{
  "n_experts": 128,
  "d_shared_expert": 0,
  "router_score": "sigmoid",
  "balance_loss": 0.000592,
  "lr_router": 0.00282,
  "norm": "rmsnorm",
  "lr": 0.00349,
  "train_tokens": 406200000,
  "steps": 2383
}
Below are experts of layer 7 (counted from 0) of a mixture-of-experts language model. Rows are named router (the router's row for the expert), up (a neuron's input weights, with its number) and show model dimensions 0-111. Each number is 200 + 20 x the weight over its row's rms, rounded and kept within 0 to 999.
After each expert's rows: "gets" lists some tokens that make up at least twice as much of what it gets as of all text. This comes from a sample of Wikipedia text that the model never trained on. Tokens count by the router's weight.

# expert 83
router,209,199,194,179,205,196,219,199,184,211,203,195,145,219,207,203,205,188,199,217,164,224,202,198,236,215,186,195,212,213,154,204,232,209,185,204,248,193,214,234,219,285,174,214,194,218,198,201,232,203,216,233,148,211,177,180,195,224,227,192,241,198,195,213,179,180,233,213,208,190,200,212,203,201,209,240,190,193,198,195,212,215,188,228,200,211,182,190,243,202,207,223,162,201,211,214,178,224,187,199,184,201,220,205,264,207,238,222,190,199,219,199
up0,194,172,235,200,185,167,207,203,196,183,182,201,201,194,195,195,219,212,154,158,178,212,202,191,202,215,191,201,204,213,187,191,202,183,185,156,191,231,221,192,202,182,212,211,178,222,233,225,168,225,205,184,175,188,217,198,201,219,176,229,206,198,202,232,182,169,207,209,207,223,165,211,247,201,177,180,190,261,217,230,174,184,220,192,222,192,177,177,162,222,195,194,198,227,190,213,183,222,208,182,186,192,205,218,203,199,207,238,216,207,222,224
gets: "\n", "|", "-", " |", "\n ", " super"

# expert 7
router,169,181,181,195,195,217,184,228,189,227,181,191,165,282,252,167,227,193,185,200,173,192,241,184,232,222,207,202,242,211,182,211,187,211,215,207,205,177,192,227,185,197,234,190,172,207,189,216,201,172,220,234,184,188,194,205,194,196,236,179,179,200,204,212,184,194,210,224,211,192,211,217,186,174,190,233,203,194,215,232,228,235,210,184,219,213,215,198,191,186,171,220,170,213,220,209,175,238,220,231,159,206,196,204,213,208,221,220,206,178,182,193
up0,193,222,198,199,207,184,215,205,191,222,211,178,211,190,218,208,200,229,191,208,194,229,241,155,174,197,217,210,162,182,211,203,192,179,181,200,213,197,246,199,186,184,183,197,172,185,166,183,236,214,180,209,216,200,221,224,227,192,188,202,239,209,169,202,191,216,199,222,151,198,219,197,191,190,220,192,201,224,206,198,205,211,138,189,180,200,247,175,220,240,186,204,187,161,220,205,194,184,199,221,201,208,201,185,206,203,220,240,203,231,212,199
gets: " K", " B", " M", " R", " m", " N"

# expert 18
router,186,211,220,203,191,170,192,208,196,192,227,165,162,228,223,184,197,173,198,176,192,166,196,221,214,227,188,168,215,227,153,204,217,208,206,191,223,179,178,195,170,234,171,195,192,202,212,204,202,199,228,220,159,220,152,227,240,209,200,235,203,195,204,214,205,166,210,200,209,206,183,204,197,191,204,217,183,208,177,239,184,213,211,199,181,213,183,183,208,203,198,202,186,197,251,188,191,224,184,215,190,232,208,204,232,220,215,230,215,244,239,182
up0,194,176,212,211,216,216,191,201,198,233,189,197,206,215,193,170,195,195,159,227,203,182,186,193,147,204,232,226,235,156,196,189,207,219,191,205,187,181,180,198,207,205,186,216,179,214,230,200,208,170,161,189,230,224,197,204,196,221,201,218,231,196,211,198,235,187,182,192,206,191,190,197,211,202,193,230,197,202,199,189,244,209,205,193,164,209,181,219,194,199,196,193,212,194,175,195,207,225,186,224,227,166,187,223,168,170,152,240,219,196,194,156
gets: " at", " in", " on", " to", " well", "ing"

# expert 48
router,212,228,238,184,199,191,197,192,176,194,220,191,164,214,219,182,181,210,212,201,197,181,193,210,255,200,206,186,208,222,190,201,182,172,214,194,209,174,187,229,184,255,188,190,200,194,202,186,186,187,235,220,164,206,175,219,208,207,260,210,227,197,209,236,194,185,204,214,239,179,209,222,189,184,192,203,159,202,187,233,191,199,196,216,213,184,206,188,188,226,231,223,163,213,233,204,212,248,240,198,177,222,230,168,230,188,209,236,193,218,218,173
up0,213,187,200,213,187,174,173,228,212,211,189,186,190,200,217,209,182,200,203,204,181,204,189,229,206,231,183,221,218,206,220,195,228,232,206,225,218,214,151,195,194,205,199,190,190,194,214,202,227,207,222,195,159,193,227,197,246,213,205,226,183,234,203,201,183,194,220,183,192,185,164,170,177,175,212,199,193,171,200,234,190,195,230,190,215,185,190,229,216,174,197,199,216,173,170,202,169,171,235,164,223,196,242,169,196,212,195,184,201,217,207,220
gets: "ed", " used", "ated", " him", " based", " known"

# expert 54
router,186,217,206,200,188,194,186,192,214,205,220,207,138,249,217,199,196,204,213,199,222,156,190,222,216,191,233,187,212,203,194,182,180,183,211,222,238,199,171,208,197,261,166,218,234,204,178,165,205,214,222,198,173,177,183,192,212,217,203,219,257,213,240,208,182,182,210,229,193,203,201,207,211,176,180,228,177,180,210,216,189,247,192,199,200,191,212,176,193,223,190,195,189,178,208,203,191,208,241,220,199,209,217,188,203,230,235,260,201,221,225,193
up0,181,214,227,186,201,211,201,216,243,195,189,176,180,209,195,215,172,212,182,235,182,187,195,227,188,198,199,213,226,240,208,193,200,193,167,148,216,190,200,178,223,216,175,184,191,215,198,221,205,204,210,209,183,181,190,194,197,198,221,209,207,207,211,227,213,193,192,219,176,204,188,257,222,182,181,186,187,224,219,194,166,175,210,202,168,219,152,164,174,231,194,196,189,224,181,150,187,189,190,225,186,218,213,196,173,221,207,226,192,185,186,203
gets: "ut", "ent", "ust", "ect", "iss", " end"

# expert 103
router,195,182,192,187,182,178,191,172,184,244,206,205,158,197,234,209,194,193,222,229,212,203,230,192,214,225,167,176,201,219,183,194,216,200,183,206,213,196,205,183,195,240,215,180,189,199,181,226,203,210,206,212,171,207,200,214,202,210,208,205,217,201,198,214,174,170,202,220,214,184,210,188,197,225,187,227,198,175,197,187,212,217,194,208,188,211,191,196,204,209,201,211,181,192,200,199,164,216,219,221,189,201,194,171,232,208,210,250,168,191,210,169
up0,164,193,229,206,198,197,176,234,178,201,175,251,198,208,190,181,181,173,180,219,207,209,197,202,215,215,203,223,172,215,200,227,162,196,215,187,212,216,217,190,198,222,179,226,228,190,197,200,239,223,204,190,184,233,208,185,195,197,183,189,215,204,220,168,223,187,223,207,192,134,209,207,235,165,188,223,179,236,220,181,205,218,190,215,188,229,233,219,199,207,180,197,202,212,220,213,203,237,195,214,200,197,221,212,178,222,202,189,210,164,199,219
gets: " the", " The", "The", " r", "ic", " Royal"

# expert 94
router,187,177,202,210,199,206,217,198,169,203,201,183,166,293,225,173,210,205,209,159,184,193,241,206,184,205,166,158,226,211,174,203,197,206,209,220,231,210,199,251,197,238,229,208,202,206,170,221,202,190,191,199,180,169,189,185,199,227,227,208,193,214,246,192,160,161,177,221,217,166,206,186,201,187,179,248,193,211,217,212,208,204,183,236,187,173,198,162,201,210,193,198,186,191,212,205,182,194,215,223,194,175,223,179,201,210,223,215,200,212,218,182
up0,200,185,194,203,198,159,219,154,187,185,176,180,189,224,205,224,207,191,182,193,193,188,206,175,182,208,149,208,179,234,213,208,193,175,190,171,191,195,190,235,203,199,212,220,201,219,207,207,198,208,208,226,189,175,184,212,218,193,187,190,215,200,163,191,205,216,213,222,172,190,207,168,218,207,216,190,219,154,169,188,180,199,185,199,213,200,208,190,213,196,197,187,214,239,216,242,203,197,181,236,158,221,203,211,210,226,205,229,207,200,198,219
gets: "%", "1", " Ad", "3", " se", "2"

# expert 93
router,204,193,211,217,226,169,195,181,181,213,189,155,145,219,237,194,204,215,199,188,226,154,220,229,212,217,203,183,197,190,160,214,242,197,232,193,240,170,204,213,181,260,186,173,163,212,192,200,194,215,201,213,158,208,197,174,183,208,212,222,199,173,197,231,176,177,213,191,225,197,192,184,187,195,202,222,179,197,200,202,163,180,177,212,213,198,165,195,194,198,222,196,166,187,202,203,214,232,177,197,195,200,218,189,208,216,212,212,210,202,199,181
up0,183,209,171,224,193,192,194,235,210,182,235,220,206,205,204,155,195,197,249,197,188,222,232,213,202,179,200,172,188,190,199,168,194,208,222,219,215,181,188,224,185,192,219,169,180,208,196,183,235,184,200,204,194,170,207,195,204,196,198,196,179,202,219,209,200,164,153,215,216,198,218,202,149,188,183,219,200,200,178,173,197,184,202,220,179,194,196,208,206,211,196,204,199,219,181,212,194,183,184,207,188,242,213,219,203,195,205,215,177,225,233,171
gets: " in", " as", " fl", " sp", " inc", " ex"

# expert 53
router,204,193,198,190,218,205,203,210,174,237,216,180,157,251,208,182,188,216,233,233,215,171,203,186,229,194,220,195,187,200,190,176,221,167,206,198,222,169,231,219,192,230,177,187,180,214,202,196,194,223,194,209,160,201,226,191,232,229,194,210,202,211,203,239,218,175,191,228,200,194,214,229,210,177,187,227,178,199,174,206,223,193,227,218,182,198,175,207,188,212,225,207,208,201,191,168,179,230,228,196,175,208,199,177,196,234,202,240,201,203,231,210
up0,184,218,222,234,206,176,199,183,190,213,176,179,203,191,204,199,143,213,218,191,182,221,223,188,198,179,210,199,220,236,197,182,178,210,155,173,177,223,198,236,197,198,184,219,191,190,168,192,185,218,191,202,208,204,226,223,204,235,193,157,228,171,190,217,173,183,198,149,174,192,218,212,198,173,191,206,229,182,179,189,170,161,188,192,227,204,228,196,194,221,195,199,202,241,217,205,210,211,186,218,225,202,196,196,231,235,199,222,174,218,193,195
gets: "et", "See", " Man", " Per", " v", " f"

# expert 111
router,190,202,174,173,172,203,169,197,206,218,221,197,155,270,248,195,214,232,198,211,198,178,216,226,211,174,205,178,199,197,200,170,198,199,208,214,244,161,209,227,174,249,225,202,185,213,190,181,222,203,218,200,194,194,194,202,210,211,219,223,223,200,210,234,201,153,193,206,195,192,199,205,209,185,173,208,197,169,206,203,207,223,205,237,218,243,189,181,205,193,182,185,188,169,229,191,178,221,202,205,190,191,212,185,200,190,213,205,194,196,232,195
up0,194,210,203,185,188,200,196,219,191,200,234,224,205,196,175,145,198,228,212,195,178,170,226,210,222,196,193,214,157,205,188,235,212,187,217,207,203,182,230,168,177,198,206,226,212,211,213,207,195,216,221,207,202,208,213,177,174,216,199,142,191,189,240,219,218,229,205,140,201,188,198,210,202,190,198,209,201,178,217,191,172,209,196,205,199,232,212,205,252,174,206,200,162,190,197,230,196,235,201,176,226,219,206,195,232,205,193,191,181,231,210,239
gets: "f", "v", " F", "b", "ab", "st"

# expert 34
router,205,189,198,219,197,205,191,200,194,211,197,147,153,268,226,147,209,183,191,215,214,184,236,200,187,180,188,171,197,213,188,186,232,203,235,174,244,183,184,183,185,239,197,185,177,190,179,208,215,196,194,212,182,219,205,184,211,197,203,193,204,178,218,215,196,180,179,219,215,181,204,204,206,158,205,211,192,189,231,175,234,212,184,217,216,193,201,175,192,222,180,222,204,191,244,162,203,210,205,206,186,196,215,188,214,196,219,198,168,212,227,186
up0,205,207,203,212,199,201,232,186,237,189,213,192,197,194,218,183,179,172,188,170,185,196,198,167,203,196,209,208,186,186,241,176,226,186,165,212,201,214,182,214,191,195,165,162,228,217,205,232,209,202,202,221,200,220,215,199,196,206,214,220,218,221,193,162,182,228,206,185,191,131,226,223,218,194,210,229,211,202,205,193,207,179,186,187,202,194,209,221,182,214,242,200,224,243,201,185,175,186,178,165,149,240,220,199,187,193,173,202,211,186,191,201
gets: " f", " F", "u", "f", "F", " v"

# expert 87
router,183,198,199,195,196,219,207,212,208,221,195,191,173,225,222,153,204,217,209,198,195,197,224,208,218,187,200,200,212,211,183,210,240,167,211,217,242,211,175,170,214,291,180,188,196,220,180,204,189,189,209,230,153,209,186,209,201,242,235,200,207,206,200,203,232,192,215,204,198,196,207,203,218,209,208,229,174,191,193,194,213,228,191,195,183,203,192,200,242,204,203,205,179,186,215,192,180,208,220,202,176,171,182,221,205,238,224,201,195,196,257,198
up0,219,187,177,172,229,173,195,214,220,196,197,182,198,203,201,215,173,201,175,212,241,206,166,202,206,166,224,206,196,176,208,165,219,207,208,187,204,225,208,204,205,205,220,209,215,237,214,217,223,195,210,182,225,213,173,193,207,197,232,171,213,212,204,217,219,204,233,208,178,197,215,239,248,182,178,221,191,212,243,202,217,218,219,156,200,230,184,218,181,163,246,168,217,138,169,208,201,212,186,220,197,182,221,212,220,197,191,176,208,201,220,174
gets: " of", " on", " to", " |", " in", " from"

# expert 25
router,188,223,212,206,197,186,201,169,196,212,204,199,164,298,248,183,214,213,188,202,210,176,230,223,225,192,186,183,220,200,217,190,210,210,201,213,238,198,217,215,192,215,205,199,179,198,228,197,221,215,202,189,164,216,209,202,198,175,194,194,209,182,198,211,183,176,200,192,186,180,196,183,220,183,190,216,200,202,210,219,191,201,194,237,199,229,195,201,210,181,204,165,167,202,209,229,164,191,203,204,154,211,228,160,250,226,234,219,188,206,203,192
up0,196,207,235,208,223,206,174,234,219,211,215,178,192,213,222,197,218,213,206,218,169,204,254,209,221,194,190,191,173,170,199,220,201,170,196,234,210,178,222,186,190,229,179,199,189,188,201,204,202,195,218,180,204,192,197,209,181,198,183,177,213,225,180,175,201,218,218,185,240,214,190,185,207,172,189,194,207,162,195,207,196,186,228,218,196,220,244,250,202,189,217,219,155,147,218,182,177,204,200,172,224,215,181,235,182,194,195,182,239,223,210,227
gets: "D", "P", "G", "B", "H", "S"

# expert 76
router,180,184,194,199,203,196,196,165,196,208,213,200,186,195,237,203,222,202,218,218,201,195,237,198,217,181,174,221,211,189,191,204,204,178,196,203,231,198,200,194,161,253,205,193,188,216,221,211,205,190,220,206,169,189,238,196,226,239,193,201,227,199,205,225,176,155,213,202,203,204,213,209,217,212,194,210,189,182,208,221,210,210,183,212,196,211,198,191,209,196,182,198,159,205,233,222,182,191,199,229,168,200,223,208,228,235,229,229,187,157,193,204
up0,156,202,176,196,191,199,216,202,214,234,219,186,195,198,191,191,200,173,202,174,168,161,181,229,201,200,196,180,215,200,219,166,195,195,202,192,191,173,211,197,176,230,152,161,149,194,213,206,199,197,178,213,261,195,212,233,226,219,226,185,204,182,231,194,222,167,204,201,232,215,209,199,217,202,191,217,200,176,226,213,203,190,200,217,186,199,157,207,202,180,221,203,174,209,255,204,195,219,200,196,171,213,192,186,209,176,164,171,212,199,211,212
gets: " the", " a", " The", "The", " A", "the"

# expert 102
router,195,213,207,189,213,197,183,213,196,215,174,161,161,243,243,195,202,191,207,247,231,187,216,213,226,237,251,189,201,213,180,200,224,195,217,146,224,192,223,212,153,241,199,169,200,203,179,218,218,207,239,231,199,198,221,205,207,222,211,230,214,172,196,196,183,198,193,201,222,176,196,206,196,204,203,216,157,159,214,206,243,222,211,205,217,193,194,188,174,165,207,201,202,210,217,209,191,218,211,231,195,198,200,214,190,205,222,202,215,192,217,227
up0,208,236,189,211,183,211,205,262,188,202,195,181,218,171,222,211,203,188,205,201,205,181,245,231,206,168,215,223,216,180,186,182,203,195,222,200,208,200,210,189,151,207,193,151,199,206,211,173,202,172,212,203,235,191,201,206,184,227,198,177,191,142,178,186,193,220,198,176,209,224,192,171,180,216,216,186,215,185,235,184,235,209,207,218,199,212,161,193,186,166,192,209,194,172,231,191,173,197,209,225,178,216,184,220,199,192,166,200,206,230,194,222
gets: " (", "–", "===", "(", " \"", "===="

# expert 124
router,192,223,232,202,218,197,171,214,194,218,246,180,186,227,197,173,198,192,206,174,187,193,206,191,246,223,216,152,220,213,152,199,219,205,219,216,233,185,200,241,205,240,195,181,218,205,189,206,201,225,207,202,142,202,180,221,219,199,230,220,202,220,216,226,206,188,212,195,208,170,206,200,194,188,191,193,181,213,187,247,190,222,223,204,216,216,196,158,203,222,218,198,172,214,231,204,184,226,197,229,193,206,232,187,226,220,223,236,183,213,194,201
up0,218,189,209,197,199,194,202,207,213,214,202,208,208,203,203,192,183,189,197,204,156,182,216,208,176,191,245,212,202,219,203,197,205,194,182,180,188,195,238,181,195,208,177,191,151,181,244,212,188,180,207,215,202,191,177,199,252,211,258,208,201,205,191,195,231,193,219,207,270,217,235,214,196,173,199,200,213,185,190,194,178,191,180,171,169,196,188,219,213,160,204,204,213,204,177,197,230,220,213,221,189,230,175,214,174,191,195,212,240,195,210,206
gets: "ed", "ing", "ated", "s", " made", "es"

# expert 66
router,179,224,174,202,188,203,225,199,190,230,190,190,180,212,223,156,211,202,199,214,219,183,202,168,239,206,221,200,227,214,180,180,188,172,199,191,228,191,207,187,179,290,233,199,186,219,203,211,191,207,224,197,200,201,190,216,189,208,204,189,227,159,203,234,178,197,184,214,203,178,197,204,198,210,197,232,142,224,196,225,194,214,201,233,203,209,196,177,204,208,208,214,188,217,242,178,183,258,194,212,195,222,220,205,211,219,191,195,198,181,208,212
up0,203,195,166,199,192,197,227,175,203,154,179,210,204,201,159,232,217,222,202,192,177,208,184,203,177,203,163,227,206,199,197,199,185,221,187,219,206,189,215,217,228,158,249,195,170,191,225,237,221,210,198,211,207,184,210,200,199,183,193,171,188,189,188,179,192,230,198,228,153,174,191,192,208,223,219,194,205,227,200,200,179,190,193,167,169,202,228,189,176,197,200,216,243,205,190,216,218,182,183,164,220,211,216,191,186,181,209,165,159,246,201,165
gets: ",", " was", "),", " is", "\",", ".,"

# expert 82
router,188,201,205,185,205,185,193,173,208,221,180,193,178,240,224,204,228,163,211,222,209,174,205,229,202,226,179,203,213,232,155,183,211,220,211,225,199,203,208,194,172,231,207,186,209,238,182,211,199,160,197,236,186,188,192,194,207,238,204,208,208,196,202,219,231,207,197,208,206,159,197,218,205,198,204,221,199,157,192,226,197,241,209,218,181,203,178,207,192,165,176,198,204,194,214,219,183,240,194,206,207,199,222,191,252,188,212,206,199,207,226,219
up0,194,220,214,216,229,195,167,212,208,194,218,203,202,218,205,196,184,198,234,190,230,192,198,236,216,187,224,186,216,192,189,172,174,185,176,185,200,188,185,184,184,196,246,192,208,218,213,195,174,214,207,220,227,220,175,197,198,207,191,217,223,190,229,218,228,226,175,200,198,205,235,183,210,214,204,210,203,157,219,187,233,190,195,227,184,181,186,215,167,184,219,225,189,224,202,163,220,186,204,167,201,184,200,240,198,226,205,199,208,201,197,215
gets: " \"", " (", "==", " H", "^{", "}"

# expert 51
router,209,213,214,197,167,233,229,162,213,233,221,185,175,237,269,183,214,192,216,210,225,189,213,222,193,209,185,197,209,223,205,201,173,210,212,210,225,180,233,227,191,248,216,203,169,198,167,194,184,203,202,210,160,204,184,201,192,236,206,215,173,209,230,207,172,186,190,180,188,194,251,213,214,170,214,204,177,204,201,212,203,182,217,205,181,218,194,190,209,179,226,237,172,240,227,204,177,186,201,200,183,199,218,180,181,199,201,209,193,199,204,188
up0,207,187,192,207,203,183,183,215,184,202,195,173,201,212,177,197,210,179,209,209,169,178,218,222,195,184,196,160,192,193,184,208,218,200,202,223,205,180,189,259,203,199,205,208,214,233,229,212,194,188,223,218,193,210,168,186,179,199,231,200,204,209,260,195,173,203,195,200,208,207,234,199,191,186,225,172,214,230,212,258,214,199,251,214,224,187,167,194,223,186,207,214,196,209,178,195,212,216,175,180,222,202,204,180,220,214,214,170,228,198,199,218
gets: " A", " I", "A", "I", " E", "'"

# expert 63
router,186,227,207,188,216,205,190,194,207,208,207,199,157,241,224,193,202,179,182,233,176,221,216,211,222,195,243,177,198,193,170,183,204,194,231,175,229,196,214,219,194,248,224,159,181,202,185,209,194,181,204,202,187,195,234,206,233,200,196,234,204,198,186,196,162,200,205,201,198,177,206,223,207,193,210,211,168,188,194,195,222,243,197,242,199,193,191,190,174,180,230,217,176,228,227,190,182,215,226,206,186,244,204,201,198,223,219,207,194,216,202,208
up0,202,182,159,134,203,202,198,209,179,197,201,202,198,195,212,197,222,173,197,185,155,198,206,200,175,216,203,220,210,217,221,137,232,206,182,197,199,170,162,218,201,216,178,197,223,181,209,221,212,175,219,179,203,200,234,201,199,188,207,194,186,174,204,220,197,195,179,173,211,213,188,210,180,194,221,176,142,185,214,221,177,234,231,173,165,192,230,207,216,189,227,181,215,189,209,202,165,220,225,206,224,231,201,212,202,218,191,229,197,210,191,170
gets: " (", "–", "/", "(", "+", " +"

# expert 104
router,208,197,173,184,197,174,215,180,192,211,206,166,131,211,218,210,184,193,203,204,201,179,218,205,242,210,240,210,194,207,180,180,229,189,191,205,215,196,217,190,172,222,194,183,192,229,176,186,233,226,223,193,136,201,215,230,209,245,244,203,220,213,200,203,201,186,191,223,214,189,220,211,213,209,180,213,197,210,186,205,199,195,196,219,180,219,185,210,184,181,197,179,167,184,211,212,188,250,228,204,198,192,199,196,225,210,241,235,177,222,206,198
up0,238,196,191,190,183,201,178,203,202,217,198,196,197,198,225,201,193,200,195,217,234,208,246,222,209,213,199,213,173,167,216,207,232,176,201,179,228,210,181,201,217,200,148,211,237,202,191,180,225,203,173,224,184,193,178,200,195,184,184,203,208,194,182,185,216,173,214,184,225,220,152,179,164,194,248,202,203,186,198,178,219,199,210,204,163,201,204,208,241,208,226,203,171,182,209,230,225,226,209,207,192,203,215,279,211,214,202,200,184,211,222,208
gets: "\n", "==", " ==", "\n ", " ===", "==="

# expert 29
router,196,207,211,212,191,191,179,178,197,216,212,196,162,215,241,163,191,185,209,209,213,223,223,197,194,197,209,161,222,227,179,148,210,192,244,210,232,210,188,206,201,282,182,174,191,209,175,190,215,184,233,196,185,201,218,206,213,247,195,225,204,189,190,215,204,198,196,192,235,176,201,190,167,206,201,212,191,198,212,203,223,220,216,232,197,198,167,200,186,189,226,195,203,189,216,194,170,236,201,205,178,176,176,224,235,209,232,214,210,205,175,202
up0,185,192,184,213,229,210,185,193,215,196,193,231,197,211,200,181,219,189,203,243,215,183,182,210,220,188,236,200,204,182,189,190,199,158,170,196,216,177,145,217,215,173,216,190,199,222,223,203,195,205,216,197,199,181,157,177,201,189,197,247,188,227,210,183,240,202,182,217,183,188,203,192,170,200,199,209,211,200,212,209,216,210,185,177,197,220,253,189,234,206,219,199,184,221,185,187,224,210,193,214,238,167,208,176,217,210,246,203,180,219,194,201
gets: " in", "19", " In", " 18", "In", "18"

# expert 1
router,171,178,184,217,192,210,220,182,204,220,198,204,190,188,228,199,210,212,214,205,190,193,243,200,223,211,179,196,216,194,184,204,205,216,192,191,195,187,170,165,197,263,193,185,189,209,229,239,214,183,204,193,170,187,204,220,212,238,194,186,245,200,210,209,172,151,203,213,196,182,192,227,184,203,181,224,178,183,218,213,195,210,191,213,201,209,172,192,188,220,205,206,176,176,244,193,200,203,210,211,181,189,205,186,256,225,222,226,164,199,212,207
up0,184,200,223,201,200,224,209,184,206,220,223,203,205,209,180,157,209,194,207,214,202,222,238,218,193,202,233,190,189,219,185,179,199,154,211,209,193,191,211,205,206,204,236,199,210,217,187,200,201,202,190,157,218,186,202,220,190,201,211,197,202,153,206,191,202,193,191,222,208,214,216,170,206,203,200,182,226,210,185,216,182,175,205,233,186,209,183,198,250,206,220,203,186,191,227,183,193,235,188,207,199,198,226,165,173,267,205,195,180,219,184,181
gets: " the", "'s", " The", " his", " its", "The"

# expert 121
router,173,200,181,197,188,173,227,222,209,218,186,187,185,222,238,173,215,206,202,202,199,196,224,198,231,216,226,228,213,211,174,210,190,190,225,214,215,198,230,174,174,292,199,204,182,226,195,186,182,183,208,213,180,216,168,187,199,212,194,196,218,175,206,211,175,179,230,187,228,187,218,192,210,197,219,228,187,180,201,218,201,218,209,217,197,215,183,201,217,178,199,216,188,200,223,210,170,267,203,220,208,215,231,220,221,204,202,188,212,192,245,180
up0,180,197,204,230,217,214,195,237,218,221,184,197,205,199,218,188,198,211,207,265,161,157,225,195,183,183,222,213,203,160,195,171,166,179,207,211,191,187,223,190,188,219,199,215,181,186,208,185,184,202,212,188,188,201,206,210,198,181,203,197,196,170,188,196,247,203,221,174,183,217,175,209,179,201,196,186,174,191,194,218,194,216,205,231,192,180,188,212,183,162,222,226,194,210,199,183,209,239,229,222,199,184,192,204,169,223,230,186,210,229,152,186
gets: ",", ";", " and", " –", "),", " -"

# expert 60
router,203,210,212,208,196,209,169,156,187,193,214,212,158,212,223,181,208,195,210,212,227,193,240,211,217,184,167,189,204,177,201,189,195,169,217,188,264,196,201,238,162,226,218,199,181,208,191,181,184,202,200,189,170,211,176,204,200,230,204,199,238,192,219,232,177,170,179,180,188,167,204,229,211,174,179,222,178,172,202,232,224,216,200,228,207,195,200,222,218,184,210,217,166,239,189,220,173,195,224,199,182,219,251,183,221,210,197,231,205,184,199,193
up0,203,184,139,187,186,218,185,204,225,194,191,196,219,202,187,228,174,218,169,177,201,207,165,200,204,178,217,189,195,233,198,180,194,205,189,208,253,204,203,227,179,203,215,191,217,221,170,192,218,222,202,205,184,213,162,157,227,205,199,239,199,244,208,179,208,199,171,231,189,171,200,196,211,188,200,206,186,237,180,203,206,201,238,245,182,199,220,192,200,168,203,214,190,211,197,165,154,189,207,210,204,195,189,216,210,213,227,194,183,226,205,199
gets: " a", " G", " g", " A", "G", "A"

# expert 88
router,201,198,160,210,200,212,188,195,198,201,211,160,144,220,221,186,186,208,224,199,192,214,204,191,208,206,223,209,224,214,174,176,218,220,213,228,209,174,211,210,181,206,222,177,202,208,182,217,196,204,220,222,136,162,232,179,182,244,231,204,196,217,197,224,193,180,193,211,225,167,213,211,206,207,214,219,193,181,186,236,216,206,200,215,202,199,197,168,182,215,198,189,181,189,231,216,167,265,212,190,189,184,216,169,195,209,243,223,164,194,213,205
up0,224,215,206,217,167,181,214,185,220,205,209,184,194,196,227,208,198,246,203,152,207,203,192,218,204,220,194,217,235,208,182,182,173,154,234,173,209,208,201,214,230,195,207,200,198,160,208,192,222,216,214,203,194,213,229,231,203,184,196,208,191,180,234,228,223,216,198,205,221,201,191,190,256,198,210,191,205,216,228,220,181,189,211,211,230,193,215,176,176,208,198,208,183,212,218,186,238,208,227,205,248,179,239,224,239,194,213,229,210,175,197,190
gets: "\n", "==", "===", "====", "|", " \""

# expert 33
router,163,206,155,193,198,217,213,231,182,208,180,192,154,225,249,180,211,172,227,179,215,203,209,209,238,226,210,181,208,199,155,212,209,209,200,218,229,174,210,189,177,214,233,199,208,236,192,208,197,208,220,216,148,208,184,196,205,216,203,219,204,207,219,184,186,174,219,199,225,201,176,209,189,178,198,213,178,202,193,236,205,230,211,226,225,217,185,189,220,187,185,242,162,227,208,198,173,213,208,194,156,204,211,181,225,234,204,213,181,192,208,230
up0,185,238,187,199,182,180,191,214,172,210,205,222,193,212,202,201,197,176,188,180,213,203,183,205,210,207,209,199,211,216,212,184,200,194,176,233,224,195,180,184,182,208,229,238,191,192,206,196,183,181,216,230,177,196,195,181,203,201,177,186,208,191,180,188,229,152,237,172,225,204,193,170,181,202,223,217,233,144,176,193,156,218,196,177,224,203,186,196,203,180,163,197,176,171,218,209,210,186,165,201,171,180,195,256,190,195,201,192,210,188,219,210
gets: ".", " He", " he", "ers", " League", "S"

# expert 3
router,162,227,194,210,176,180,203,170,200,206,200,214,171,219,239,172,178,201,200,215,199,205,219,191,244,197,204,171,204,215,159,191,206,219,212,219,220,184,182,191,177,241,181,185,204,228,152,212,225,197,235,201,170,191,186,207,218,239,200,206,209,196,196,193,205,189,206,188,251,177,198,177,192,222,209,211,174,224,197,225,219,213,192,236,186,221,213,209,192,221,222,205,192,210,217,203,203,210,196,217,159,202,213,232,221,212,248,208,215,182,220,196
up0,212,183,219,184,185,190,216,217,220,211,210,214,201,197,192,193,209,218,175,195,177,220,215,179,191,206,204,185,180,204,194,201,186,164,213,172,231,184,182,184,231,226,184,195,178,241,200,225,209,220,227,213,233,224,212,176,215,173,187,163,187,255,206,194,202,204,208,229,193,212,203,167,212,207,178,226,209,228,176,215,202,206,181,195,179,190,196,203,230,200,180,208,213,183,165,233,217,221,219,191,188,181,160,203,208,164,231,172,214,169,222,191
gets: " on", " May", " September", " August", " October", " January"